python train.py --n_experts=32 --n_kv_head=1 --lr_mult_qkv=0.7 --lr_head=0.00638 --seq_len=256
Below are experts of layer 14 (counted from 0) of a mixture-of-experts language model. Rows are named router (the router's row for the expert), up (a neuron's input weights, with its number) and show model dimensions 0-63. Each number is 128 + 24 x the weight over its row's rms, rounded and kept within 0 to 255.
After each expert's rows: a language model's description of what the expert responds to. This comes from a sample of Wikipedia text that the model never trained on.

# expert 8
router [114 130 129 138 132  96 103 137 105 138 137 116 122 144 150 156 105 129 141 128 155 169 133  93 135 100 106 129  64 107 164 177 135 171  86 127 138 120 101 115  88 106 138 110 111 156 144 136 125 118 182 140 143 126  93 128  88 111 111 142 142 136  85 113]
up0 [112 111 120 126 123 102  98 144 166 156 111 128 121 153  88 117 101 140 128 133 115 131 138  99 151 147 103 110 136  52 125 114 100 164 112 163  75 135 123 118  90 137 166 152 115 131 103 192 135 131 135 130 111  98  95 158  99 138 137 114 165 110 101 148]
up1 [108 113  85 133 132 138 108 132 109 143  89 109 111 165 139 133 144 126 122 110 116  87 154 183 160 106 157 132 125 169 117 111  79 125 131 146 123 144 129 155 142 105 122 119 151 145 151  83 129  93  75 159 134 100  78 154  78  87  81 110 111 155 106 147]
up2 [176 128 138 122 123 153  72 143 121 164 100 104 136 104 135 130 145 147 141 100 124 114 118 148 174 116 160 144 114  90 121 139 113 100 172 121 100 102 141 120 157 162 142 123 129 121 138 129 113 108  98 133 115 131 113 102 115 134 126 111 101 122  86 143]
What it handles: Spaces and brackets in dates. Bare spaces, opening parentheses, dashes and heading breaks placed before numbers, especially years and days in dates, as in "(1970–1971)", "May 7".

# expert 15
router [ 75 117 124 102 118 115 121 150 159 113 104 101 169 104 150 111 140 106 162 125 177 110  98 137 136  99 163 105 115 136 160 136 118 100 153 143 157 100 104 156 134 169  81 104 120 144 106 140 134 131 141 123 141 118 156 149 105 117 112 107 145 153 148 110]
up6 [133 111  96 112 104 155 145 131 127 115 128 131  82 148 105 191 150 126 108 102 130 108 107 136 113 105 134 121 157 151 140 126 129 121 144 138 131  95 116 113 141 149  78 152 177 108 113 107 140 112 113  90 106 121 122 159 151 126 159 107 138 111 119 117]
up7 [122 167  88  99 146 107 138 128 133 130 146 119 147 141 188 129 165 113  81 103 100 111 127  98 101 133  99 130 124 109 118 143 147 134 159 105 165  86 155 136 123 169 142 127 121 126 111 115 106  93 156 105 139 115 100 123  66 143 136 151 122 130 146 125]
up8 [108  75 174 144 128 136 122 168 121 141  89 147  80 138 139 161 107 137 126 170 156 107 110 112 150 136 151 198 169 114 115 151 131  97 111 155 147 160 120  77 125 115 152 156 104 139 120 135 134 117 133 107 131 153 127  93 130 155 124 116 118 168 125 152]
What it handles: Mid-word syllables. Inner syllables of Latinate words, often before -ation or -ate, such as sep-ar-ate, l-im-its, inv-it-ation, Colum-b-ia.

# expert 23
router [ 88 107 131 112  85  95 120 131 147  99 124 116 156 107 151 135 159  98 140 110 142 108 105 160 108 130 118 108 134 120 147 135  95 115 144 160 155 118 114 158 119 160 147  93 112  87 108 185 122 130  89 127 106 185 152  84 115 130 134 121 122 185  87 136]
up0 [ 91  90 159 117 132 161 100 139 128 180 127 148 113 137 138 114 118 106 144 155 153 116 124  99 167  82 116 145 128 121 115 101  99 134 130 142 139 120 137 126 134 156 113 124 175 118 169 131 154 137 141 123  92 143 149 110 156 142 117 132 135 112 158  96]
up1 [120 163 149 105 133 141 139 114 141 183 167 149 113 132  97 140  87  96 152 134 138 147  75 104 141 157 121 116 143 141 108  86 132 119 127  97 121 108  83 135 127 139 142 128 171 107 140 120 182 134 130 133 121 129 118 124 147 117 133 106 129 136  83 147]
up2 [138 152 123 120 125 129 151 136 152 111 135 138  98 154 151 187 126 114  93 123 147 130 126 134 121 115 122 173  79 121 146 126 127 131 160 130 126 140 151 108 126 141 113  83 121  92 145 121 156 121 197 137 120 106  55 148 101 139 160 139  98 131 144 175]
What it handles: Word endings in sports text. Word-final pieces like -ing, -th and year digits, mostly in sports and season text, such as qualifying, rushing, defending, fourth.

# expert 22
router [ 93 130 139 168 118 117 124 141 130 118 135 169 145 133 139 121 147  97 150 129 166 144 150 125 136 160 170  92 146 176 146 101 173 130 122 103 165 110  98 134 156 127 112  87 132 145  97 154 107 159 164 136 141 168 119 127 117 180 102  71 147 147 154 122]
up0 [ 95 156 148  92 144 134 132 141 119 149 119 149 120 146  91 137 115 131 163 113  95 128 195  78  84 117 147 135 146  87  72 125 150 154 146 144  99 127 112  87  95 135 129 104 168 114 151 139 136 107 131 112 107 124 161 138 146 138 109 143 134 136 103  79]
up1 [105 124 165 123 115 118 112 126 130 132  79 121 133 110 137 148 137 111 147 140 118 140 136 119 148 132 124 162 166 138 128 130 131 112 126  96  84 164  90 138 147 143 155 172 124 169 140 138 152  80  94 160 105 166 132 147 109 127 136  84 159  99 151 161]
up2 [108 123 142 122 147 116 119 124 120  94 106 133 133 144 116 136 136  96 118 137 157  71 147 158 152 102 166 155 132 119 103  68 157 134 116 109 136 161 122 135 117 115 145 126 160 115 168 107 100 148 153 152 157 130 166 126 101 169 160 108  87 108 144 153]
What it handles: Vowel pieces, foreign words. Single vowel or letter pieces inside words, often Latin, chemical or non-English, as in an|a|erobic, camp|a|ign, hect|a|res, Na|C|l, magn|i.

# expert 11
router [122 101 148 122 120  90 174 130 134 138 134 119 148 119 163 173 161 143  93 111  91  88 103 151 142 112 117  99 184 165 141 116 130 137 111 131 140 136 137 141 149 155 140 116 107 103  80 132 130 143  59 138 109 135 136 134 136 135  97 140 147 193 150 155]
up0 [128 132  95 127 155  94 120 136 114 122 121 178 143 151 130  96  83 106 166 142 105  99 106 141  88 114 105 142 111  92 157 139 114 128 153 166 108 123 146 102 136 102  86 161 129  96 130 174 109 143 122 126 114 109 152 130 109 134 100 147 106 109 105 127]
up1 [143 142 114 102 111 110 133  91 134 145 121 143 148 141  72 165 139  93 132 130 109  86 124 141 125  82 156 166 120 126 142  89 147 134 151 152 113 165 117 111 184 103 123  98 136 113 153 116 136 158 117 115  97  90 183  89 148 142 156 162 106 130 111 163]
up2 [123  68 119 122 101 160 130 110 164 167 146 160  97 122 168 108 109 130 117 121 107 134 117 112 127 142  95 134 150 149 129 129 148 142 128 149  93 159 138 167 167 145 167 141 112 116 112 143 108 119 153 151 116 102 120 115 143 128 159 128 130 149 146 127]
What it handles: Determiners after prepositions. Articles and possessives like the, a, his, their that follow a preposition or verb and start a noun phrase.

# expert 5
router [143 104 124 145 141 129 116 130 173 117 121 124 120  84  86  79 133  95 138  84 145 145 136 156 164 101 171 110 130 101 189 107 132  93 158 151 147  85 127 157 114 157 146 119 116 150 101 125 138 134  90 155 109 125 121 130 134 114  91 129 134 138 144 150]
up0 [141 168 147  98 136 155 153 103 141 124 122 111 118 131 109  90 144 136 155 140 125 134 164 115 142  95 158 119 125 154 126 122 119 178 120 117 101 165 163 121  79 109 162 152 121 118 141 147 114 170 178  79  92 104 162 170  91  92  99 150 123  86 153 135]
up1 [165 122 161 105 135 123 108  77  82 160 136 128  97 113 149 127 162 136  90 106 122  90 129 182 137 159 153 137  78 149 148 138 154 116 130 139 115 144 176 151  74 172 161 123 119  76 120 127 132 113 139 141 155  99  87 139 122 124 152 125 109 155 109 154]
up2 [103 125 112 147 134 159 159 124 130 116 127 154 114 127 182 139  79 128 134 139 117 114 148 122 113 143 110 111 158  98  83 158  85 127 111 135  85 107 183 125  98 134 135 151 115  95 118 146 118 146 117 163 132  90  99 119 162  88  98 150 119 118 101 100]
What it handles: Surname ending pieces. Final pieces of personal surnames and place names, often in tables and lists, such as Jones, Williams, Smith, Banerjee.

# expert 20
router [138 102  65 138 134 154 149 143 149 105 162 115 160 169 184 115 126 116  96 170 150 191  98 106 119 141 131  97  74 147 106 131 133 130 108 112 107 128 116 156  98 127 122 115 136 158 120 137 103 111 144 148 172 132 105 147 151 124 138 115 136  97 137 127]
up0 [ 97  94 141 113 163 144 158 121 146 102 108 146 123 118 130 134 108 130 165 105  96  94 133 147 145 109 126 149 116 138 153  83 100 152 104 124 129 125 126 122 121 153 123 148 120 154 167 169 139 126 126 127 121 168  89 134 110 157 114  95 116  85 138 149]
up1 [113 113 135 107 131 182 169 124 125 135 197  98 119 138 168 109 141 113  89 117 106 126 131 105 124  94 117 142  76 112 113 142 132 180 133 133 109 140 145 114 136 120 113 168 143 175 104 120 118 100 113 144 100 160 133 156 156 105 130 148 137  96 126 105]
up2 [124 133 123  87 161 166 138 147 114  98 145 127 102 124 123 154  93 124 110 152 130 125 109 147 116 175 153 124  91 104 149 135  97  92 109  94 169 126 129 156 132  87 128 157 113 129 173 149 116 113 112 114 119 186 152 167  71 121 148  89 160 133 101 157]
What it handles: Capitals in codes and abbreviations. Capital letters inside abbreviations and codes, plus degree and minute marks in coordinates, as in NZDT, N/A, CHN, MIDI.

# expert 17
router [167 135 111 119 138 101 125  94 159 131 121 107 161  97 153 152 162 159 109 130 126  69 121 128 132 121  62 125 152 121 106 139 152 120 156 141 173 123 116 130 143 143 132  81  62 151 110 138  94  80  77 163 129 151 135  73 103  99 130 111 138 168 100 129]
up0 [172 146 105 134 104 124 125 102 150 140 112 137 192 137  94 131 119 145 147 169  98 116 147 107  87 120 136 114  88  97 183 117 100 158 138 112 108 124 154 158 121 131 114 117 103 157 141 120 131 132 136 112 137 152 108 106 140 140 142 191 124 138 139 177]
up1 [113 172 121  83 143 122 137 112 124 150 115 138 162 129 140 128 124 160 167 117 157 162 110 108 130 106  95 162 123  93 146 162  94 155 176 111 139 134 119 122 130 155 115 118  96 153  95 120 114 133 126 150  89 127  84 170 137 105 151 145 167 122  78 142]
up2 [153 153 152 116 146 161  83 106 188 119 120 106 118 122 108 106  95 111 127 108 128 138  89 148 130 137 141 141 162 132 144  97 148 133 161 147 171 150 140 102 150 144 136 131 127 158 166 109 157 140 197  96 125 150 144 126 107 122 118 131 141 165 116  83]
What it handles: Conjunctions and auxiliaries. Function words joining clauses or verb phrases, such as and, or, was, were, has, been, often after a comma or a participle.

# expert 24
router [103  72 109  97 113 115 136 121 155 108 132 122 125 150  99 114 154 157 205 170 146 151 158  95 154 146 150  88  93 130 104 114 153  98 173 125 135 118 153 154  99 134 164 118  70 134 135 137 143 154 160 138 173 119 137 106 132 127 126 100 170 132 144  99]
up0 [135 139 122  98 122 156 118 126 134 168 106 173 139 103  86 111 128 134 135 125 121 151 131  98  94  85 126 165 124  76 123  98 168 105 117 125 111 117 160 142 162 140 124 143 132 123 118  96 136 118  95  89 152  87 167 133 120 120 106 107 145 129 126  80]
up1 [117 160 108  87 144 132 125  95  99 131 115 144 131 131  89 168 141 127 142 111 105 112 138 165 146 137 145 116 199  78 156  98 160 126  95 152 149 124 122 121 176 117 147 120 136 110 150 108 170 125 141 146 143 123 106 122 107 155 157 126 137 154 137 123]
up2 [108 107 125  87 124 164 100  76 123 159 123 132 146 125  90 123 104 139 144 105 131 118 141  97 131 162 143 104 130 120 134 105 161 184 117 136 120 128 153 172 113 119 110 138 135 133  97 149 161 101 164 115 143  83 126 129 138 113 124 104 128 117 163 144]
What it handles: Word-initial h, m, sh. Opening pieces of words, mostly h, m, l, sh, wh, including a lone h after a consonant, such as R-h-odes, h-ind, A-sh-ok.

# expert 12
router [ 98 101  90 126 158 115 153 134 152  87 145 122 196 145  71 103  97 107 185 160 147 168 145  85 135 136 171 122 111 148 117 118 116 113 137 112 121 106 158 136  79 137 134 108 113 140  78 147 113 123 153 164 161 119  98 121 162 110 102 135 185 126 118 102]
up0 [128 144 199 124 158 154 131 103 106 105 130 135 138 152 117 115 109 162 118  80 144 102 131 130 121 114 162 105 105 133 141 188 102 135 147 148  83 100 139  96 107 142 147 119 116 141 106 124 175 168 117 110  51 127 128 121 122 119 122 130 138 119 109 122]
up1 [163 137 120 149  82 154 102 126 108 185 113 123 158 135 105 136 131 117 121 122 169 137  93 132 142 113  90 148 147 143 149 131 122 154 119  97 137 155 128 181 139  88  76 106 148  96 141 111 137 157 148 107 118 112 125  82 102 113  94 165 125 130 101 135]
up2 [162 155 144 149 127 152 157 157 151 135 153 140 143 136 115 177 154 100 155 134 154 104 107 128 123  98 162  97 155 146 134 101 105 156 133  97 119 134 135 140 157 100 107 141 147  92 134 108 134  71 106 105 162 114 104 144 118 132  88 171 141 107 124 101]
What it handles: Initial M, C, R, Gr. Word-opening capital or consonant-cluster pieces, often in surnames and proper names, such as Gr-ay, R-oly, M-ontgomery, c-ulprit.

# expert 2
router [126 123 114 100 142 115 168 173 185 107 123 124 141 116  97 110 155 128 156 157 135 187 130 148 133 120 123  90 141 128 175 147 127 131 142 135 125 157 152 124 128 131 157 170 116 178 101 136 131 120 136 139 170 140  97  64 112 124 120 137 152 115 108 114]
up6 [116 153 102 106 169 156 156 155 155 133 110 144  80 158 104 158 148 106 135 110  99 120 145 152 123 165 140 130 153 148 122 135 145 123 148 133 172  97 142 124 137 105 104 175 164 122 107 102 152 138 168 132  65 134 173 128 140 123 156 100 104 133 140 128]
up7 [127 153 119 111 186 154 143 137 114 109 113 139 105 102 125 129 108 134 141 104 151 109 102 114  98 132 140  75 129 151 145 154 128 158 140 142 146 158 190 136 123 140 128 157 137 141 137 133 141 163 121 121  96 145 121 101 137 118 187 152 106  98  88  70]
up8 [153 124 133 101 152 117 136 127 169 158 112 166 101 133  85 138  94 177 146 108 130 117 134 168 177 118 148 131 137 125  94 117 139 142 102 156 123 180  87 111 148 157 142 146 160 139  96 105 151  89 109 125 128 123 124 121 166 134  83 143 109 138 112 143]
What it handles: Word-initial d/g/v letters. Single-letter or short word-opening pieces, mostly d, g, v, at the start of a longer word, as in vocals, violence, Duke.

# expert 4
router [122 152 126 118 130 100 120 138  80 105 144  82 154  99 141 112 137 163 172 182 132 129 127 145 102  98 172  95 144 151 125 120 140 150 140 134 115 135 156 119  84 138 120 115 123 117 131 138 147 140 181 145 161 159 135 107 133  97 140 113 149 125 136  99]
up0 [130 150 154 134 130 129 127 116 120 156 178 135  85 104 110 129 109 154 115 151 172 157 124 134 151 129 106 100 120  88 110  80 111 156 155 114 120 120 136  82 131  94 156 140 135 156 179 109 119 105 109 144 140 155 115 171 154 120 152 123 127 165 151 108]
up1 [104 143 119 132 174 168 113 137 120 143 123 132 113 163 151 123  99  85 138 108  94 104 153 160 132 159 145 109 171 119 148 141 146 178 135 119 125 107 122 116 131 124 153 118 147 124 129 127 170 118 143 101 144 130 142 159 135 154 117 105 106 126 139 132]
up2 [ 99 177 151 150  85 134 126 119 102 135 131 125 104 113 118 165 120  97 114 141 115 160 149  92 176 147 113 145 143 122  98 120 121 131 122 119 150 133 136 108 105  94 160 124  85  97 155 150 150 169 120 101 151 144 109 102 167 116 126 175 131  93 144 152]
What it handles: Mid-word Latinate stems. Stem pieces inside Latinate words, often after a prefix or first letter, as in imm|ed|iate, serv, elect, M|ent|ion, pro|du|ct.

# expert 19
router [119 112 139 128 135 139 109 162 134 128 137 144 121 112 173  58 131 125 103 140 160 153 110 123 153 111 155  98  91 173 174 167 149  91 125 157 145 127 154 135  93 166 158 124 133 112 124 146 111 139 128 119 145 156 146 127 156 106  89 124 134 154  99 103]
up0 [121 116 107 118  98 127 147  79 125 121 115 120 114 117 137 117 135  90 103 119 179 124 187 104 144 146 107 128 145 100  81 154 144  88 105 124 127 123 113 100 141 150 163 113 175 147 137 122 135 103 154 161 120 119 160 144 193 116 126 111 105 132 132 173]
up1 [129 118 135 100 118 114 133 121 132 123 117 140 137 124 109 132 136 156  78 126  94 133 125 137 145 129 137 155 141 133  68 137 159 132 154 122 166 114 153 145 128 112 164 155 109 150 144  87 122 148 151 113 150 174  96 125 104 167 175 162 111 107  59  94]
up2 [125 150 117 107 126 155  77 126 115 168 127 121 149 143 182 111 156 169 126 160 150  88  78  97 113 154 129  93 150 120 117 141 162 106 104 137 116 143 109 134 165 121 134 169 122 112  91 128 111 138 126  83 124 126 130 145 144 134 139 111 149 181 125 129]
What it handles: Digits in tables. Digits, spaces, signs and cell breaks inside tables and statistics, such as year digits after 201, scores, percentages, and table row ends.

# expert 25
router [143 124 113 144 150 113 110 131 157 135  92 150 137 130 132 176 120 102 132 141 154 152 101 138 115 141  93 109 119 120 123 174 138 126 112 121  98  97 128 144  66 114 114  90 163 134 127 106 117 112 117 153 179 176  97  91 131 148 121 145 155 117 145 122]
up0 [130 141 155 110 136 146 108 118 108 172 149 135 121 145 130 137 145 116 158 115 111 142 136 164 164 132 116 127 151 108 125 123 122 159 113 113  58 147  81 122 108  90 122 109 125 131 169 142 131 155 146  81 155 172 138 145 114 122 140 108 148 124 134 161]
up1 [106 146 167 102 127 134 123 161 122 126 111 116 110  68 118 172 115 124 127 123  89 127  88 112 106 149 119 120 112  94 153 169 103 153 132 136  93 108 183 121 108  87 143 126 130 157 135 128 123 132 128 134  90  93 113 156 137 135 104 130 153 134 193 129]
up2 [119 128  95 127 168 146  99 117 124 141  73 150 107 110 176 118 169 105 123 123 128 125 126 192 152 128 141 142 160 125 126 150 163 145 103 133 117 135 113 122 131 154 101 125 116 114 112 119 176 138 109 125 139 130 151 160 121 120 126  86 140 130 143 128]
What it handles: Line breaks and years. Line breaks after sentences and list items, year prefixes like 201, 194 and 202, capital F word starts, and score dashes.

# expert 9
router [129 162 121 138 109  93  99 133 141 133 116 129 108 130 103 129 145 146 102 106 113 151  35 137 148 136  66 100 174 130  78 179 142 129 118 123 159  83 107 145 148 138 133 129  79  98 112 136 131  78 139 134 103 139 147 111 105 145 130 103 132 157 139 113]
up0 [101 130 157 131 149 132 107 142  99 127 105 147 105 129 122 116 122 134 115  83 115 122  82 165 189 153 127 127 118 111 125 176 132 115 159 111 140 141 115 147 122 155 132 120 103 117 134 137 127 125 136 127  77 154 143 114 122 143 124 128  86 117 128 183]
up1 [127 108 126 131 141  62 149 156  95 100 133 124 121 128 140 154 111 104 148 117 129 157 108 128 138 146 127 109 143 124 155 141 103 131 155 154 139 132 156  96 155 129 146 141 152 123 133  80 172 167 145 141 180 129 108 125 110 150  93 152 155 127 127 165]
up2 [124 144 153 153 135 188 134 106 113  91 137 179 129 151 108 139 123 142  86 145 119 128 140 100 152 157 144 129 123  68 153 142 150 117 153  79 143 142 100 130 136 114 122 138  87 150 149 118 130 106 121 127 143 131 149 129 108 106 147 140 126 147  87 134]
What it handles: Commas and prepositions. Commas between list items or clauses, and prepositions like of, in, at, from, including, after nouns and numbers.

# expert 29
router [116 119  92 119  93 148 150 111 130 153 125  88 135 107 175 141 122  83 103  89 156 129 121 142 113 110 174  94  83 132 146 165 109 101 112 147 165 132  96 155 151 122 125 109 127 119 132 117 112 118  79 155 125 186 158 104 122 113 129 166 160 126 140 148]
up0 [152 194 142 132 154 107 128 150 116 104 124 101 112 158  79 122  98 160 142  96  79 130 135 127 106 161 130  97  88 139 105 137 116  97 153 152 141 153 107  70 134 107 143 139 147 164 111  62 145  88 157 130 147 120 107 152 149 107 103 118 153 103 149 168]
up1 [ 81 134 112 118 147 116 126 136 142 120 131 119 156 117 125  83 158 137 165 128 122 150 126 160 111 156 131 116 153 119 139 129 123  89 142  90 158 149  84 123  97 152 110 124 126 141 135 121 126 126 120  97 152 172 133 109 103 152 181 106 166 163 147 167]
up2 [143 175 127 115 110 135 146 140  93 133 129 146 114 108 148 144  86 106 102 114 112 108 136 124 159 110 190 123 140 101 132 127 125 128 137 118 103 103 151 149  96  74  60 118 119 122 140  92 130 122 130 112  88 109 104 128 149 114 120  69 119 140 105 132]
What it handles: Digits and years. Number tokens in tables, statistics and dates, including year prefixes like 195, 201 and single digits in scores and areas.

# expert 10
router [116 118 131 130 152 103  80 134 152 141 139 114 135  78 130 110 127 101 134 131 134 151 166 139 105 160 139 109 129 151  83 106 159  84 111 133 130 138 148 123 158 112 173 118 146 138 111 140 119 139 141 134 164 141 107  96 101 117 167 158 143 136 123  61]
up6 [155 127 101 130 115 106 116 165 130 145 120 116  98 123 163 160 135 132  91 115 116 118 135  90 107 186 181 154 160 126 145 129 150 132  94 113  95 128  90 117 151  80 107 122 116 103  78 115 108 116 117 120 100  96 145 118 121 162 177 160 108  86 123 177]
up7 [110  90 136 167 164 128 111 119 112 122 128 144 116  94 132 136 130 117 133 109  91 162 158 136 118 154 165 148 144 103  64 130 127  97  44 149 104 174 165 147 165 102 154 163 115 128 168 112 144 105 145 111 144 134 116 146  92 146 132 134 116 170 150 119]
up8 [130 119 169 140 138 123 112 110 126 174 164 115  99 114 153 146 163 149 110 132 149 119 122 150 112 101 151 150 194 130  86 103 171 180 136 129 104 154  85 126 137 149 165 111 184 126 113 131 153 105 132 128 145 135 134 150 102 179  91 133 131 143 105 140]
What it handles: Early word pieces. Second pieces of words after a short opening, as in d|et|ermine, d|au|ghter, p|red|ominantly, plus prefixes like acc, rec, bec, ex, cons.

# expert 6
router [120  94 105 179 150 111 145 131 130 117 147 138 151 163 151 120 100 120 134 125 121 139 152  95 108 124 141 143  75 130  81 156 112 111 144  89 111 112 131  97 126 125 181 103 106 118 114 129 110 146 141 132 164 155 124  99 139 127 129 152 145 103  97  99]
up6 [112 159  96 138 149 175  96 119 157 106 139 168 144 126  83 142 143 140 120 134 146 159 154  85 150 139 126 126 108 162 100 120 148 121 133 119  88 156 134 149 143 112 102 151 124 108 131 132 153 148 150 150 152  94 115 133 146 149 105 121 115 148 138 124]
up7 [171 168 125 137 146 139  84 105 103 111 154 115 111 125 150  87 101 170 164 142 115 117 132 133 135 131 106 170 102 110 122 124 125 126 127  96 121 146 111 127 156  99 141 157 121 132 183 160  97 127 110 146 112 146 114 147 136 161 145 168 105 177  70 106]
up8 [140 184 102 143 134 138 101 159 116  99 139 113  88  79 154 136 121 149 130 133  85 111 131 135 167 109 109 172 163 121  93 118 120 124 102 119 105 107  97 107 117  70 113 136  56 119 136 128  91 133 112 133 142 117 122 124 116  90 111 126 134 132 137 192]
What it handles: Word-initial w/t/f letters. Lone first-letter or first-syllable pieces of a new word, mostly w, t, f, W, T, re, cont, as in w-eeks, W-omen.

# expert 21
router [145  92 146 110 113 124 134 138 127 119 127 102 139 172 132 150 125 115  65 139 129  98 140 141 130  70  86 147  76 107 136 146 113 136 128 128 138 112 107 152 119 147 116 124 114 102 134 117 120 122 104 166 127  98 114 137 131 110  97 112 137 135 135 108]
up0 [ 88 121  73 104  89 167 123  98 160 147 130 125 125  91 117 131  89 103 129 126 151 138  99  86 154 116 159 101 116 138 116 140 140 127 132 102 135 188 143 136 137 122 150  87  85 133 133 127 128 118 109 178 112  71 145 132 139 119 112 141  67 100 124 165]
up1 [125 127 135 151  84 149 108 152 143 139 122 134 131 118  77  94 153 140 110 123 211  87 167 116 104 138 145 106 106  98 132 142 173 137 177 118 110 155 112 134 152 100 127 128 133 124  95 124 115 125 112 111 137 129 108 112 168  68 126  83 173 152 108 150]
up2 [106 103 122 113 199 164 124 139 133  58 149  94 102 148 104 169 141 116 115 105 102 138  92 131 135 121 151 136 134 124 139 120 162 136  98 129 138 122  97 118 147 126 146 158 147 141 132 120 120 131 116 147 100 122 160 166 121 138 122 148  80 145 124 109]
What it handles: Table and list markup. Pipe cell separators, line-ending pipes, list dashes, semicolons and == heading marks in wiki tables, standings, filmographies and career lists.

# expert 7
router [136  99 127 134 125 118 137 102 127 114 161 134 152 102 129 117 146 118 148  92 151 154 113 122 138 101 118  76 157 150 149 129 140 125 143 143 153 107 107 180  91 159 147  82  94 116 125 174 123  96 108 169 130 137 139 111 133 110 139 119 160 145 122 192]
up0 [127 133 154 145 126 146 112 125 105 180 145 128  90 165 118 163 136  97 139 138 131 173 134 134 126 180 123 117 160  68 158 143 145 139 121 103 123 118  77 114 132 114 157 155  86 156 133 150 136 117  82 183 144 142 138  96 136 136 145 161 106 125 132 125]
up1 [136 100 112 102 111 184 140 125 169 153 120 129  99  84 115 115 173 134 145 155 115 116 100 151 107 117  69 160 146 146 104  78 120 111 134 116  92 134 106 148 136 103 150 174 156  84  99 132 137 119 129 141 120 111 138 100 108 133 150 174 100 131 123 157]
up2 [118 159  97 151 135 145 118 120  81 128 125 113  95 140 128 142 143  92 136 114 125 125 169 132 112 176 155 147 116 127 161 118 122 129 164  86 133 157  85  93  87 127 104 133 128 135 136 181 133 110 137 142  74 102 116  73  99 141 115 143 130  96 111 154]
What it handles: Nationality and name endings. Word-final pieces of demonyms, adjectives and taxon names, as in Russ|ian, Croat|ian, Individ|ual, Cymindis sulcipenn|is, plus American and National.

# expert 26
router [154 125 121 133 148 128 119 133 144 130 135  85 162  47 108 121 148 118 146  88 131 100  78 164 168 119 152 116 121 160 170 134 121 132 120 130 171 102 149 118 133 151  94 101  93 159  78 167 135 122 129 147 136 147 126 106 146 129  81 142 131 177 152 133]
up0 [124 119 130 164 109 176 111 156 137 148 109 160 121 159 136 119 117 100 142 140 121 126 130 117 131 122 119 121 123  85 130 119 129 117 150 140 147 124 137 144 127 127  98 102 164 150 145 142 193 134 138 159 127 188 134 123 149  95 146 110 129 129 164 122]
up1 [127 134 158 129 121 145 123 121 120 145 103  96 176 149  93 108 128 124 134 131 153 146 147 158 107 108 141 146 151  95 112 109 161 185 160 125 130 138  94 149 140 111 103 139 166 163 113 109 115 162 109  90 171 110 147 142 129 110 147 166  96 106 147 132]
up2 [128 159 113 128 146 154 102 115 102 152 124 111 129 146  77 110 124 151 120 116 153 120 161 138 129 153  94 122 119 101  88 121 135 148 171  68 147 159 146 102 135 153 109 143 170 145 120 121 171  99 185 133 160 121 165 148 175 151 108  92 130 144 134  86]
What it handles: Mid-word syllables in names. Inner syllables like ber, ober, ven, er inside longer words and names, as in Robert, Danneberg, Even, operated.

# expert 1
router [118  86 127 119 122 132 105 104 150 109 143 119 127  98  85 108 145 101 173 129 114 163 147 111 132 158 162 120 111 131 105 102 146 128  99 118 148 122 124 164 116 136  96 109 109 156 135 124 116 118 168 140 166 109  97 131 138 130  93  90 127 121 121  93]
up0 [185 148 107 135 121 126 146 119  90 135 140 109 102 132 112 126 137 119 117 121  77 151 121 122 145  98 108 107 130 125 170 107  70 156 101 135 155 128 132 132 144 116 174 129 112 116 135 135 140 160 134 127 139 106  89 120 158 103 178 173 115  60 143 130]
up1 [127 117 116 140 141 130 130 112 116 149 106 177 123 100 110 113  89 170 127 143 139 108 190  81 158 123 134 141 173 135 149 122 156 143 168 110 128  91 143 138 122 133 129 122 158 108 131 173 120 144 152 141 113  99 140 138  97 114 126 154 165 129 124 202]
up2 [163 105 171 145 123 131 124  92 124 153 100 121 115 145 167 152 125  98  93  90  95 142 155 167  79 144 153 176  72 109 134 113 122  91 139  99 110 132 130 102  99 144 115 129 152 167 122 123 123 107 180  79 126  98 107 135 151 130 105 157  96 149 123 124]
What it handles: Word-initial fragment pieces. Word-starting pieces, mostly s/S and e/E, that begin a longer word, as in s|ince, S|tewart, W|ash|ington, ed, trans, col.

# expert 14
router [126 135 113 131  88 134 136 138 116  96 135 129 151 102 118 158 154 136 126 110 148 104 133 161 106 140 123 123 122 191  76 136 144  92 145 109 137  85 140  93 154 135 135 104  98 140 104 153  81 110 116 160 148 117 141  89 140 129 141 115 123 131 134 146]
up0 [106 110 165 150  92 129 152 117 108 143 131 143 119 152 126 148 169 110 133 126 122 128 167 143 144 123 173 114 105 135 118 132  86 136  89 147 113  95 149 122 194  87 142 132 136 147 163 118 117 143 164 127 148 151 118 122 142 124 151 110  95 112 139 170]
up1 [141 175  95 111 123 127 147 118  82 116 107 116 108 141 104 155 111 110 105 140 131 129 155 137 137 146 164 149 114 126 114 172  81 167 117 135 126  91 128 105 140 143 112 144 125 121 128 128 120 119 120  78 122 104 147 116  93 119 129 143 122 150 152 134]
up2 [127 117 125 148 157 181 130  94  73 147 122 180 123 103 137 129 176  98 131 141 138  88 152 144 123 127 151 106 141 120 157 141 126 117  94 112 157 117  89 131 150 185 143 126 125 137  96  66 118 144 128  84 134 105 100 101 149 139 144 158 103 166 109 126]
What it handles: Prepositions opening phrases. Prepositions like in, for, during, after, under, and sentence-initial In or Since that open time or place phrases.

# expert 18
router [ 91 129 113  95 120  88 152 128 109  69 134  91 131 111 118  95 158 156 193 188 141 144 140 102 107 105 159 135  98 134  96 148 118 110 117 110 150 128 133 141 126 117 159 108 121 151 109 123 130 143 125 129 151 141 115 151 142 119 110 121 142  83 114  81]
up16 [119 122 128 126 113 172 123 132 108 163 115 129  86 126 110 138 153 145 124 136 158 149 124 111 105 101 139 134 148 121 140 161 138 138 129 111  98 132 121 105 133 129 141 159 142 118  95 149  79  89  73 107  96 134 158 149 107 141 109 129 100  81 157  93]
up17 [121 127 146 126 136 151  93  87 105  84 130 141 115 172 188 172 124 107  96 153 153 139 144 112 122 159 178 149 135 129 150  95 131 123 138 154 136 140 172 130 134 113 139 100 136  79 170 112  72 107 123 101 147 107 121 143 136 152 117 133 152 135 134 137]
up18 [106 172 131 140 142 128 153 108 109 103 128 161 126 144 110 121 104 153 130 118 125 118 161  78 147 132 111 128 138 117  76 132 139 121 166 113 158 141 107 108 110 172 119 169 158 128 114 112 156 100 117 134 111 125 108 160 101 133 157 132 102 102 143 121]
What it handles: Word-initial P, B, O. First-letter or opening pieces of words, mostly p, P, B, O, cl, as in p-ediatric, P-ocket, o-pening, f-ol-k.